From a checkpoint of a small mixture-of-experts model trained on Wikipedia.
Size: 9 layers, width 192, vocabulary 3069.
Below are experts of layer 4 (counted from 0) of a mixture-of-experts language model. Rows are named router (the router's row for the expert), gate (a neuron's input weights, with its number), up (a neuron's input weights, with its number), down (a neuron's output weights, with its number) and show model dimensions 0-191. Each number is 500 + 25 x the weight over its row's rms, rounded and kept within 0 to 999. Numbers have three digits each.
Before each expert's rows: a language model's description of what the expert responds to. This comes from a sample of Wikipedia text that the model never trained on.

# expert 45
It responds to: Word-opening pieces in species and taxonomy lists, such as Gen-us, long-nose, S-yn-onyms, plus scattered pieces in coordinates and tables.
router:488503490499497493529501512491558496500487534490487495447486480505515491478454505514459506498496478482475510502498492451518486484495471467504505517527543496539525486464470520499539510498494498503513515516478524521509487480519505499503521486523493502440488549438520509488528500475512464516486492480517506498478522485470496502485475492544558509526489516430523534511441471522488522496451500482524510498464500551485555543479536507526495510477516544489549501510507518516549521492488549532466526473534494491477521495514515519543500490496546419488501516490507513480485446489514501506
gate1:461490500494519470460492508498518516502504464494475527466565499483533527514529505522546505546535474453504507500519491492514505498505516515534523488512462538472505515493472452526533505513501523532503538494483437489522479510439523478512518457519428506514499503483502471528527515502458467520466470484495525485483534533508495471498508496482493504474492504475525505539498468512484530481455489554491484562509483531576530495520513506480482509497496504510500472496516475498494501496458469543507487503525472536461511499464487490486510513491546506490525491520476478511443511532497521476
up1:515491534487535469471487505510482516501474472517489487516511475452507524461504503519489522510514539509475547506520532509464527517508491502538515502508481531437508520496528468447506491495484456479561527493503498511500476502523539487502502486517530492501445520520516470500491516530511550539509477524465534472501485466481498473519482486477508498492484464504543521501481530472449562495508497489514498522502508527496475501540496502523495520497502543524500495493498516458529529508425530548517474483515500501476488484505513527491436477480525548516498480551527509439490494536536507517
down1:452489450492491487510467490519487521526530469486474505497498480509514541485496476474501516491497530533488504507527549488487463466582497511493576523494525481522491512508485499514512520513520490525517534541494536491529530490470509531495528502484493469479506474467512529503523564482467523509477503502535493532494467492515484463505488496508477476472452524484492521469518533471499504468511501515463536516523479490553504492472500525474542510469513503481426513507545480487472490503559537464502509483496493521484470465491526524519518471491531523485544523468517544502495496461500506481
gate2:472530493501461497518509520481544432461502503505544510484509448449530482480489469484492523504486467477508494491498475485479491483473496502546445502514519494477485491461480466492498493480499488475468509508481460489504503479535542517492520512460522491518499531455497522557518516491500515470460497516512511484553479461466474505453471483529489525488539513533508519503472470520514507476444509468511459496512540449444516493520522487515482515540518514496511489456512513464496494532499554486494489497488494473520544493478460483544490500506462507484503471531487469499533482480523468522
up2:506511507497497515537480507483471482518505538529522511519462496499483487515498492509513504519524496501536488492549512439540509508536513510513519453492534432468503467519512492492492499503514510519550530473527500502532518516507467521513495490515517487534492508517532495452472473488487489544500514510490512538501524465532491504464506505502505461476523518425455457536469502476490492478539481492528502483477496480492459468550572534511512490507481495526470528521504515509455512452512463475509532506547512499513491481479474511514489525498447444494498498539490472548498458487487518517
down2:518488518517461500466493513455470497519494465493455514511512524514508479507520525484456519483499525473547530527487510531449470496469499504507495521452483497533524496493524479492505488511496487511554493507505478503491494468479505521438479539564541500453506511521478503515516520503510469483512524475498494484490502523472462460500522526546483526519505457539469479463465495496448459518522482532479466480485520549534514485524475492478518491490491527504485551511538510562521473499436506486520514498499498505513537514472467488500470507428513480479507530482516484529494505534501490512
gate3:504515526522467470479494480479509498528475524511477499505487514543542500497525529496495486552466494505510525465513534506483463517507495512517450447518529458478481538454492463491502478494438483507484534515512466510519477480479497498532499546527527500493559464479438488485513497515512494469529490457499504539482497506522457532484480491494491504508478524493472480494472514516462448496473520488472501444486506514498456501507490500500504488520520539500511499503549488516465484574467534523464514467522445524520513535508532446492501504502513469510499458528508510475502520487490492529
up3:514526485504532483526468483507533529488540509509505431445524539504530499493506470474516496504484511437459487537498460514488516516477474484498490503491489515498492491524493494454503508447505488465481482506504541504526538501575482510508516478503485475490488518451493469456536535486507483519507510554492489459503514510467494455531510481501497538481494503500521535500488506491462520501508498518500541507486553524462551499450527503494501515471545467490508490503502488528490528521550492505489508495491511489475510462453461468519446471460498506479499479479505490450523490526510536483
down3:492481493495491507481495511528531481500483491473478472508517566517493532475443554483518492427492478539471458455550518490502494521509504470527453508509531494456504512480507486488495450450499505476518504547476490542460528512468487558455488504503484498523521490565506494491480507476513496552523497486488481520497500480508471501479509514476561529506510514488497472501486505475494523526498485465499501489459504533488497453491514525473501475475519520454519508484509471541492470475480535497498496513520487481542527491467456532504520486472510475539514484543487496534486501513512490466
gate4:440422472513497520489500494472443496518514482505475480515486549501500514494483499510518468509452506506493500511478520490514507482529527521504500482525505476516522487498507526480554464481503545496462523545493534508489536498556505522492515517510508497510508512492451502498511505470481483488483476486487538459543500534498450493532527532475497466465471499552495501525478495486528511457494486522493501494503456523455447495486503524478491527516486523512519455485510492527476497493468494483526502513472437490511515501525490506468506429532513482471531489468510473486490489544550552506
up4:502496514540495495503516486520533452500539501446539502512453531523499471508518503495525542492499504495452520477499460523542494486517504517506486526452497493497467505497515505493458496482448484473548453505480498459510535482482493520473518508527498453470494468506534488475490531512572487532517530510484486503498503438481534502519479485475517530539506478491490497519487512517489540511526530510509485491548472455514479502481489496465521496503480502489489468495555470483522531524498497541525478515497529482503502460512532443501505540497495544499474509528495512560503530505440480516
down4:530530523515512504494436501508508489507498522500548495470494456454488475506504501491503531504489520500519445475517482471517499489521514531526487451509500462500538486538507491490489471525512510544469521461541468539522495504522472482509499481536519535475538481513470497491482514492459480479485499499542518534521501504496499509488564488497594524496494499497479496509490513521477499518500495517541504496459512528469557488522498505507431489536480543468530507498542529506494545512520479501474475498488477466506503535523508503487534476470503498551457518545477509474483467477478497498
gate5:462476525540461519505497534460570536562520452538517522481493481508507492479464455534497442544504511477496505489526479490491501518499551488492484496517505490509512474473509537532517476492479556526456492475463546546477466475494506480525507535483507486538478485492486500495509500506503530507511513515511473528474501491485475487467522475507533559511500468528464492497467478518495550528474501471492503476461479457507520507476504483496514510498511481533523489521501442505509513500532499513529466517509526505480467479515523477504525483477533456499480534489480483464504481533455475496
up5:489534502511493527481473468488502497490550482472466542480454525480467502530536486560535467483555489508543493554472467521514478526505515525460494498527473528478507514509524456479525481478485492481558526500464506475498495495515488513505471508506536515498450501494471491444489517434440514508503491529490474516520514538491482516521510482471510519479468527504506483465503480546496484464538496486534490496495505499457478483517465491504493503489484482475516482515509555528473488507493497542517530539535486501548495462481507515490496497490523458500488488515559509494498501483540469501
down5:489529504479544504488481483449509500518542532499487507502506518513498497456546491502545495485452509517494492495487500481503508510507499528463508469531453476555493506461497462519494492499542522515445451506486497500499520499515517529547505471486507523502479487544543526473459507495519512465538516506448526489501511466507523507538514494569481495510538521432462476505468480552530483501521491473483488467501502482452520510474492470502476496497500510465532535445495485475544528501482514495516501483497519493470508504472492464559533487547500513519494506512469491516508511542499512477
gate6:524481484519497514505496482484534505474453473515481510529455509519474511487501511468486508514536491452514517472489549545552523560553458498473506472500504455519498502510488500454483454514502487526480506504460500501514468484485494501480558544503487514492468512498484518486500521483497501524471508524515472473481501471510476478527514444526468500515469449503487493464446469500536511485524498453502548536458487467453498439494494463526514469521518492498493492505516496483446483483459531510500478490509471503524519503539530489466504460514480525468536512464502492484501503517487488514
up6:506492488533524499498458474488476481485480481513463502504504513487482508534479505505506449487515499478506509492512445539490507496483504502521517535527457572476523473475476481544464497512498512470500513467496477512462433508523500479520495485506522480498449510554497504500466521470546488465547515489479537501478512548511548509511497465520496500469485470506485523478510493435442508487484474538561549540512507522517508507478498529484488459477478500485468512483483448440506509497510528497537493531499501477498541504493504505489529478452472509501493475519493491480513473529482483498
down6:496510479482518460443467507509501507460522497495515515486517511522517506497502485514450487479532491521505529515473483488484479507506459479502508452506492531477484524481500502476486434466482494514527500496493476478492548549498495469491495493512475517493465458525528503488478473515494523512520498468506497477486545505526502526508495528557513498554480512525503515453524513456516580544489492473521500491496504501510488526464470482498508550514535526522551487487527544508471476498478474546477463488503468477513454487527497495565527513518550551476505489514479505474456493482529513505
gate7:536486458506462473523496462474513488475453515491533541506543484489454502512477479505508503495489437472529534521493488485489472471511522481504486464473523433481507482494471469483495485513508488449500496481468540487497479547523498504494511521500491502464477510499573485507548504494466498551521489467499531501449539515514491512503500509470479485511474453504482501511486487507489530505526524522513496503503541433451499470519517497517537457492490471431518507483487506523519540502469503499498502543525488528528497498472492493495549477477497504455499514530513477483542515483498527497
up7:532470502488530492470475493463472527501488465533456482542516475471497477518479525496487495484460535488508501461502474492486523483490588512532497491520488512471490490516534534507497522451510467488475515520487504459524543497513491493445522491510479491520479542483535545511546505476514482503468502512499503470464532526459512487531492549495541533519503466491533504505517529502471510525472471451512461506494503514556507516527500500506516502547508525482496488456507494511515475521519492483517511508459470496482537510532521507499509520469484504469476427500534474511507521507495438518
down7:533507494519483519511532515492465467520493513468476538540545479480487525514489538501484516465490482506534463513530468508477472462492488504464498457528489452459490499459533521493481513499474485483522507483510499530526477501483445499481507475515475502503547507553477480508454468479513490489510494492515505491470539487472542466495539484534458540473538479497506477533520503501521487472490483507526509507446522478489505485515479491480514499473469504524515511526472544509493514544529515440510510508417513532461477506483526499495491468489481514539488534560539489489496514528481507486

# expert 26
It responds to: Line-initial list dashes, numbering periods, table pipes, colons and semicolons, plus common first names and titles like John, William, King.
router:460493534509527523493471526468470499520514484524529473514520461487492483553491447487473544511475538474531475482474507454519517515533521509451495480505489497510485448499495476495466539491497500557491491498542505503512480491497509506480502516515463510463472516503518486513528475486528542502512533489482482515515442514500502475468552511507524509506483524551493495515543515489548513461503538541473474528475511456467510501511479457511515538500494535477472525489499430461501490519544495478512480478509495508503520503495545480502476503504493516514490493540482474500504490535476433541
gate3:512539501503508515483488509494507553494524475498513470485522501533509486510460496446516491502495509531461516515507493523510467505509534503522488477533514551530522538515468522576472494542496498513509494480477480506520487544519485453485476491470546513533493509465463536479536545526511458484514498514504484493477542506509474560468511507480491537496508502516492549509510478515499491505543510507523481521552437510473504500473485500497475487525502506515554528550511495504483492491486541490479492481509476484484467476488524511488507494468474481454437475530494497453494499461557476498
up3:512465473476481485526491521517488477471535502525487553462486498526507474474506480516501514511505496509488479530496480549486478525531521463506527518478504520501552536463485526453486492471495488545511464508480539463471512463492532459491499544515472518478481496490503511520515527510484534503519538485485501497428499516466508498489495517545494474524492506497525506468490556513467531513488502478540490497526534520509546514518520484473499534468505522508496458501538488467523525461536459493531495523524509485517504540474476466507425515532536522530497464444477499533509520494507514494
down3:502466508515553460524549497512458488481476476503504485490546501514505496492468513526521490473496491506497489476529520502466510465493507485509524481501564499479447511449493488515484508483527501484500462497506493483520505566463524510508495502497513543514525534453471474485503522463507464492506501514511472527493474436499506506470450528479488526517491527481481506515501509416501513498467504490514554465475478496471499507503482461507486519521522502525566514516472471492541494506512523473501535489521504469508473441516530499456524487469507524478544481467540474509505504514472533511
gate4:490459501504454511482482457464521511480496498505493555514474529454470507521498475516466489481457486497495526484542562494504498529481481517497501480452484512503467487503535499502540486481483500493489510466516504484473486525523490477495495525452532527517491544454483520479515517442457466514505457481513482516565506500455496501528485540490510502522458542497489529480503532503484504462544481486511492498513529515509503510474534483499491479478466522508483455447529499506536540509521508498515518525508464499457530484515459539482499461455509469518516476462508498500485499540469534474
up4:509503487488540506517450502528493477495555562486496488482465514578476471483497545526516499470483513501526501523489521498526529492513466444466494531509494506477544496524512510471484492498538485495498490495504494481523523486480468476505508505498534517468513503510517504542439508519468489463487502554485488500487510483531522471467551493505437488517475438499476497468508482499513459485469527509484492493490496507529495497519526492489511524510518443489481515479479532524492501494477502533527499477511522523515524502419493497438494497548462503487494520522501484472537471545510516487
down4:479521491525517506527493527504454496526496480489481530484529532498516471498456506493473501487470499516475526513489452491496530499510478484478523506489454551484510527490500492524531499484515524485489493512496489461517492480520496487460528530567504498454521515458493529500487509490497466540489481475506464481527464496534506485491542491496489461453470509435501505546460510554546518514514514517478523482488529503471515522532486512463474519489531504480517512518460509487500515449499493427484470526548537490495498502486540527515497481491485443450515531480533532515471474520474484483
gate5:500499510495474537488494497484494517468508541526541524505476512538507506519544517543486502537521478550505498519545536488529510507503488553508495508519542504486544484522525532478514474542503491524495533529483476498506516499485519523545553488501494454521502494522511511495488498468522503478451494550472471504466492457501471513530531508475479460455462487518504493488482520499496522467487479519477523497494485511472493545510477512544506504532471463501526524497486539488467493489496457498504528545503512477534523552508495526464464464492544495509478456513483484562463453468475508495
up5:496488546504500529504517504535476495440483521479530491474500504470517467485513473535511452472476498482530489566484504478489512470482490503522487472498544505512546485483483519492528459508471496486466508481479478541485521465437487510513511517492528437483459492513508519543498546500536491542518526506510487512536485473465499476516490461539458497504516454497559451494488506466533504473523492491526536498498505463502468518497515498519528518527500483512508463466495495483499461508518479479506504515554464512473518501534498545518471469512554487518542507507504484484522483499523457503
down5:485570474520486499526517501524514500491491461446511482481510531511445525472486477511486456509476479489487493516442507490449512509507553508513507518548472525473548515499534508479515548469476487489491462508481458507495507514533511497479499499488476534462481485484505461477502511468551481510498535509488524499516505506506514511491501487481504540496478528540486480475506503518510480470449461503449505540518486500514515486477498517431515499487509496451481498511504490525549512436496521522493467466502515498511472491499481529469490501480491506489463506502469523461471558488507565506
gate6:483477496504509538476487504499523490466510478510516504524496504493512475512476508494482459493498502491490494460515546514532467499509504478470474494532529484518509504522492544590512527524509489485496495516455477519526509479509503543519559485499512502473541530513523519515532493490492462500551487457515510482535478453533479490443470514481521521469534479497527536482509491518514491483466505503475509508531446521489478479509478480478462470507492460502521501562502509494478456538473514524510484536438500472484514481473507508527513512514467494502453535535480498449467513495554473515
up6:502474476514482523467510527502453519505523464495501500497480476534477499509534529477487525556476493477496506546529494473472495463496534493511487469516481473526508507483463461485468486487456525447512521478510481532484464505498524458504479476498476495512537516497486459508494493480550515489516497480452503488453519502476516538517510499509513498525474495520518459519498544542497518510464479501574442492550507500490519498495503522503469533554519489540478495439476522500552499504515520540520550473481521529526502488527517540518532517497480492469502497464502493497523507459473505518
down6:530499511477536486483511472514445508507515500486493487480517482531493519485509502486528491490514449463514476492523481481540476554451490528504495505477504542519485505504522546544488466522446483556503522525492551502502503491506551497491532519511536522487499536520482547473508503484486460463492449534476498487508483527514484485517495495508480519536476499506440554515517521562480512493510494472481571510510478519494479519541497480491491499525492473507520508510501503494463485530468516491474516480548502459521507557486494478489484513518488517498512467507558489484482510536513559493
gate7:469558474490510503511539472525489455501509496528548485480507525460486491482528475468537479490472472464541465506516491484477532495491542491499493461529473485524492526472483499491519478503494539527512526500541520538501465541470523531516493492506503449510469520480538488537518537546505491520474477492441515493491571463490499468546490502456466514467531465503513456495472497510530499542479463501539493490485502527518527461477506509493523476490531524512525477542513523486493509516517542474454482509468513504479470479480529492520499545515501496508493496482489508461515469519502522501
up7:502520504518510496486526552470533496506549511467480522501530493562463490481480517500503473525542468498476509506497465539512457469488455477498546489465497505481497502477462528516509472521470506492503454517484516526549486483460485539452477501475488512537518501503520488453485472525550479523495505571522518518494511476531513535495498521510486538474526480503499482502502491531497477511505547477459493467499484496481529464490489509541485516526477481552516510492505493487517456461498513537550477531567470478509481494506497516449497523505489511467528484506510514512502514448512509497
down7:523478479510487478507468519458500505513534484466447556512498478516466501512481491500484465457520501476522509482511485534523435499495477473477531503445477512501479458498483486498509529472468486471492489516491540524487436499515465529501466495499469473522544446548492460494515499486531501492493483517527540515539489484537505456486533512508477497497503506495504500530521480515496453500467497516518462503504465494516544502533500453484451546514493525521517489510496535471476521509490555525553518474515484471534517458470502485499496451460502547506492503503512504489486493487534496500
gate8:556510506475480517493461528501513503498507487490523497484494512513501545524502509546480468521507441568474562500469511528499460545481452493504506486519510517485472507503494519514547469473514484529513523512480486527510528545529496487501510479486515539536509472463481478484483515522523513511499511498534471492484502501580472517498499541444497508464490509502479519464525473500484457469463507512461507487487478500513514469553532488501511510479505517489552494501467489549493517525487488503522483488494465471484542465489518489525457475482474457510521455512539471495501495487472524518
up8:507458503453411523509516469481477485521471491530520513483502520531519475512482509512502515497538466519434503494539507497499499488501483458512520516502515502513529515507516539471483473479548507482507508465477538494466472493512472494519526491505501543504520497499493494500527515500485506495492521458550518486501526475554471509481473518476476475459487542503517535504540448528507474494494490484444483504502463510499514479531479481455498509461522497517553490471530492458489527502517522506467539574471519518515440458519511531517480474514476470496505501513477507483506473480479511508
down8:488514463528544510497504507475506488501473460491529540523513495512502508512558465497453471499502486510508489498513513488480494475503455550496484532553495484479476485464530470546511528497463505487491502479505520496495479485454492501504525528513509504536507499534523466514555510494483497502504497504471460523468436528486467518473487475505516452480542471498454471494478539478486546500479523518493501489545527522524493495530465500450499519490494508515446490548468474506530526495472519534536502457463492490484538535520514474442493531482504540501457523514502510503495481478531478479
gate9:502503516522486518491536458493479491491472523525510499486502522525469512498487514458488520540497509515517483507544507525502501486456515518476533493514460539502469513550531492481511518494487488514481508487492509513512524534526511578483486480495484515499520469462470428519519499484513505516469528499486489445511469485498508524529503539528524526472475530497511486442497526522491470506457499489442509508532508532543511496516475505503449459457529508498494529478519505499447483515490514508466465458530485516550502523501491476530514461492482484466500552489532554451497498524512531520
up9:513494500473504535488520519473468459516530529486471491496508491527501474504539504429512498552514513527485479496507478456486522512525500467515554480516474520499489459515498538500442478539505537531517518479510482534496518515490527542515518470515492441488514468499490480541495468553509511472491519506536465504451489485461507472518484531509501503522477494503496473494502511494495504485522506507458466457516578453534541512485484461478478533453507523562484502506490507497485460502515480499502531482491481459496499460506562508487491529499489531503507515505497497512530520493530471498
down9:515471500515476495518536491485471477522511496511480486502504473489512522496547511509460500501492488547530537458443474486482492517512492476512491473475511494505528512484509504478519462536492535495489515462515474502503567531487536520516499508577517492472489538492509490514518509549487563465518436523534513544507490542479501487490484538499474514527481466472475478488537552539481511493505528496501479511480513450499540536530535459439514509495471481535532470501503535486519511486473500492508509507506461463507521489459482489533493525529502516504541475473491511513510514520530488515

# expert 20
It responds to: Table cell pipes and other delimiters in tables and score lists, plus adjective endings like ic, ical, ent, ist.
router:510504507491492527496509455520512472526497482486508486491479461527522526540527535506515466483475493523485540565479487515479524507504490509509505443522514529518481549530500483523491496497464420508527469472513483497465527475524468502526511476523493512499538506507486524510519515445536493486480523467532517540481460445507442487502502498534484470495486469526506505513454548485535464471516556479483491481488523492505475510496541477481564498508541521488544521479508472546526506509524469514477479497492537496481483519534519508470507492496514501525510481526482495509518477506541472487
gate0:480486494474492522490506488535473495523461467507484525510492533487493513531525454471502498511455538491503499492499462511523488492506459475501484500489515461504495500479505515497524467528537519555476541458482481456512502534459496502517500458506481462488504461483514507526462471496504493513507511566493485485519495481502486478492512497497526458500504542508521528494505489541517532499503493507444508523450483532513468520471519498500540513541495492495505521551460473491494558462470504520502493448558450516490458492490459550504480477541468505514469510522474533500519486520440505491
up0:545483492490512505519461511499544523496528495479491466497495497513519505483453481565494500507519495529503491505506540527484454507478505535494532482517456527502459479478490489481495485484501439507514490547568535482507490514501510509500465521494490536525474515513529511483505531503511507495527494452495482531501503485527477498511490485494489540509520452499470499511474516477530464507537525515480486506523484479458535495515486489556510503487481490502481485473534506514493481561543483448511472534461455484521549516510554498496463540448550476475465470480497480515498523484542504520
down0:515473467483534459484490480476471516488484508493528528488495539512505453536510529482528517470477512510512505508477519505555512485507476481510486516480495512467487510474490486531538484513492490504458497485502526486530471495475523486512462530476502546501480518476481491499500533483512481538490467491457517473522521565493497496574499511490478494503487501410503493500488467475460472474491517510474534550479466523486543501485457573539513467486453502483453492493492513472496481471530505516551505540483521471491517488502501495489544490520516469503459484531517500508521506502545514486
gate1:504462497519483533493490533480483532511453533538543480516497570508494516531547520470543528519480535486488472527503512491532481502466548500498488506477496527480527511536556487521480488520471478475485449514511508435492497504501487552487512518473485496539501496487480535525485498533475470503456497459492549452494469461488476496486500507458526441503512483491561499502534505521516496505505514504506457534526474536499498479449516466464506514551531545486473502516473512470462487524470507504523479493497493495483500531485532515497499491495515487490499481498519533479516497529479493491
up1:450516556487504472484498520510498529510544495512525499510508533529502474461485484500482530479557522479514465496529491477555517522502474521484468509512478470514519440514524460485497510485538495523489498441511490496515487511536518517498539476487499515451521486480489482531500472500536485500512472519485482520480488524514498483517484440505505508507481511502476478535500479499490508533512466474470485546481468527492516506509471500534483500522554483463441443492554500446473512468498494494506522488498475487511491493537489480517478457529474464480518550498481517537455490524529510547
down1:525500503514513487493517530491526550476500497504508466505511475522490485522502497497487502485471513493483477543494465502530529526459483473457539481455512470500462521531505489486501577431513482492513458562534495475511477531515491463487469490499478511519515496588479474561463515465523541451510493528497479481533507476470486525471469481456484471500468500509545484542519505474495461455508509525508453512523453498493512474480455511493509501512508523516490496508460464501521516510479525483494507486468481479478496516527540481500502491512501499477484497500482489529508476522505504517
gate2:518500504489519476500527453490470505515469468513477483443494500498500521498526444454507483511505492514516469481480482478531550504526512496548497519496504519520475495512474471489513523511496527534485541503497475504488539529496478519523508515502501471483505436507531472504482482439556479534500515541514527489516500501541490536509514497514551480529474517495501521533515505523507507478487484512511527558455489487537454535484510526504542495552504537485548523495501499530511542487471486502468432488559482513513475513504498522498498548573497496482507511522505513503490474496469489520
up2:468508478504518475516459482523458510543503498527492495520508481500506523524485500522502469497484465538494473521514503491463488489464502434496493533483544502533505522518513528540527480520455502531459516520504479500518502506450471477496521485474496537533523491508464505506516524506483497548517482575524469504534461463490490470554502458511515474546526471516471497487500493497487521499461512470504498513503511498511484494514475550543485517518514521512485487560528495477490443494501522479520481499509466534515491537447452480497529499524447511514504493490511493512527458534490488451
down2:499513538487506459518524528450494520519452532492510504534508501507492491501449500507473537514533523496483535505488513480473479467479502529472471460525493526506476519493476513516493566472485487551497508523546511518483526539478520523511504468539504489520493491578492478452476511483556461495500465500532478488497525483501521476549461508502469474496518504546513529502504477532478541517509493438496549535460480533515467498514504493505529504497499493522513497554477515499521522492515566493485496520506497527509499489504493484466461477536496509529478495459540536489510509520489501496
gate3:519501551506498529537525486513570559487489486491495517489490551511499457447491517482495488495512501486522527479534505529534481531471504529509493501554487524491489509464470477531519486501469481484530456516487508486527496537494483490530477516497487424474538513499508486471542543491486522504518485480508490469530504521518486529484487461532475472497523503480524456577502490496538518482504454520512500514491486499509561511497525527536471524512492512480498489539502531536478537465466501524526490477498476500480495494531497443499479480544495474486508472467527515508490480478498497477
up3:485520505483516459471490510497472505515497512518501491448490492500511485487487509516497521479504522519518500480436468528504525495491481496461496537545512479480517474452506524520492515510468483519477486485502500554524483493492530507477477527509522517498521498515430491511525486510528489540491507541500487484548506555484479517535493540507491572500506549506492520541483496549500524486446544504487536516495500479495498461499503540504472470501466500512519532531525506522526439502472503540478482517448547501510529494466469495540514477499494502467469539482555477478541491494522498533
down3:479442460459541498481519509538486486538493512592498496490515514528488518471485477477532484507538483559519481489499499488495481514515497492505515535487481501474511552501505527531531562497479502475469466519515496539477474509482519492498499511484486508502502496533501479525528525492536514508484520517497528519509557513493480477490520448497501478480489526522494500511482475500509498482496511506492438455482500470529492509442546475455499434501468497455486506530474466494525467501537477507496528523492470480508525532481525482490515507511519491496477516502504458507450524536530459522
gate4:459512487487478534478523515518490522507494502483501544509515559545496479489471510483465531484517505488504512494499502470491497491526511547484482514542480503523520506468512498545512499508488525492568440499466517523535525503492486483507507476491537486478463486492523496430523504462490495483498528511493473500517520484480443474475527490487461518483502522485500522501551498496455484520506520513516506442472498570475483505497523493535532518520495515492490512507530509543443512463471503539522491481540549523517447533523540481520522483508519481467499471494537499474458517521510479479
up4:472503485519479501503477472483532550490478484553521475479482519463560506496501506522472481459496559465501457498507488507480501468479501494528495506497498493496538492537498500455511501527496471481445482459539498504489475550463481449465468494488496524515505490494479514482518476530550505510481497490473516458482515525477485562506499551512541446548488504498526487498511469468488488468518469493514514560472515500539510521464489492496467491498541487498465519519510501473538509517499491498482462447487511499499477519488518454521488519535504471493497501444495518527494539483522525503
down4:443468498487500489518460495545528482468396513485510495506486543484500541506489501502516485508474483499510522484492488498499506498519498501493506487548537564501518479466485514502551496464504474506473497507559529492510495526532446508501452499484483507545487523568487487501517486497543504508486498497511475456481474507475506535488499524503540472494502496578534495512521472513471496486516499487475520541504495498483542506480449510489508546512473480521458526503514482491495535477510491494480509445473502478509499487487528516531505493527478474458484508483534531485518514490467490474
gate5:492488502478471520485461502512430449547542464469494499459504518555497521507485484472512495510474486532486457544501542529489553517476462481516512503501499499511498511535495471512497453505491447535501452526533499525515452534480491528493555473436504514483521509494513477472491494519512532531481496538518478519505474493511488493506469447452471501515521489496459526479509535529505524491491473505457521471496515521491478497530495517520463493452511492486485525524533515500481518498526529501469465509498477517563504496481512503484460526497502498484499494551494510538487472508500524506
up5:458490473471535487469506484450475468499505449537455491498486459528513546535515489497502514514477511514478488525461483526523547452506541482503501535498508490508496492484527540532528504478486496497474541471475503539508476526502495472489496510502490510499501506493501496500488457483479503498508441510500444502527474521512490495504520506479474525517505493514490539438496504515484558470501492505460469523470481496537501516495507519497518497414505438506489542521508516515508551530496500531456513487488511516496493478474498481473479495505493498478464453545507519559535455511504480529
down5:559471491494484503502514515522505534499535508501481540476513485529534499454522496531465545488523523473504451520490502518492534520487539526465446513522528469519441480535475501499525515509517501543507524496522520517500522473509490513510494481520434532508503505541519462498484450474509482465497476488477483504512454540489499496550490497535497466464485514529475485483457511499512521468481479509515490542503498479531474472494551521491464518487484473540518461481530498450523533519533449494515484510464498505450491477458519528506500501508506520480482503456516492508492511465485533488
gate6:528527504496557528517487501527510493489543457523509512494543524492485471464505512495511472482522503436479492481504551521532497504493539575450529515534507528493521488484487488503525522481509451489557489474521477497469502500503507519499480487510478471489509526506542456545528547482559486541529448500494509513532530487491476496513502522517475556528485504504477494505511479484499545488452536506495560508466463497528530494488467481527483469547503507527492532512492506474478493517531519504505511547470491537474513520514501473519495487476496464457497502516472495511489505512517497510
up6:479505482501486492490529505497489500500499492527463500476522550517473486480558478489517512474511534467537508542540558518512499512521536569492513489497511528519486502486503560472496479480492484480516507558517513487509504524481473545494473501484479503484504449496542513536523495497457519517494441515497541497508509493513481493483528455503514513516501491502518513453470475551495528515468465497441493511495547526482510484519491481528523498514484531490451497529486496507525478514474487542518521474516518523471519506518501456516462416471506486522461484515503521546505519507524490526
down6:484465532489497519507536534460499499488505508494511480506520471531440461516498485457470497499485532508487515516496545477534518480524488489495547462517538490472519509450503484538504524532503494490509534494474507486523489479520491495504474490467489503492464479540507487497538492506517459507472538471450487478472447498495495485520507504482527494484508510573462510507487497497518530520524514529532506509535466472515473518522470484482486520511534455480467487481474532554448526506500508499497534484507501512494542482456483518495497502565482521500523504502541504505496489555469455571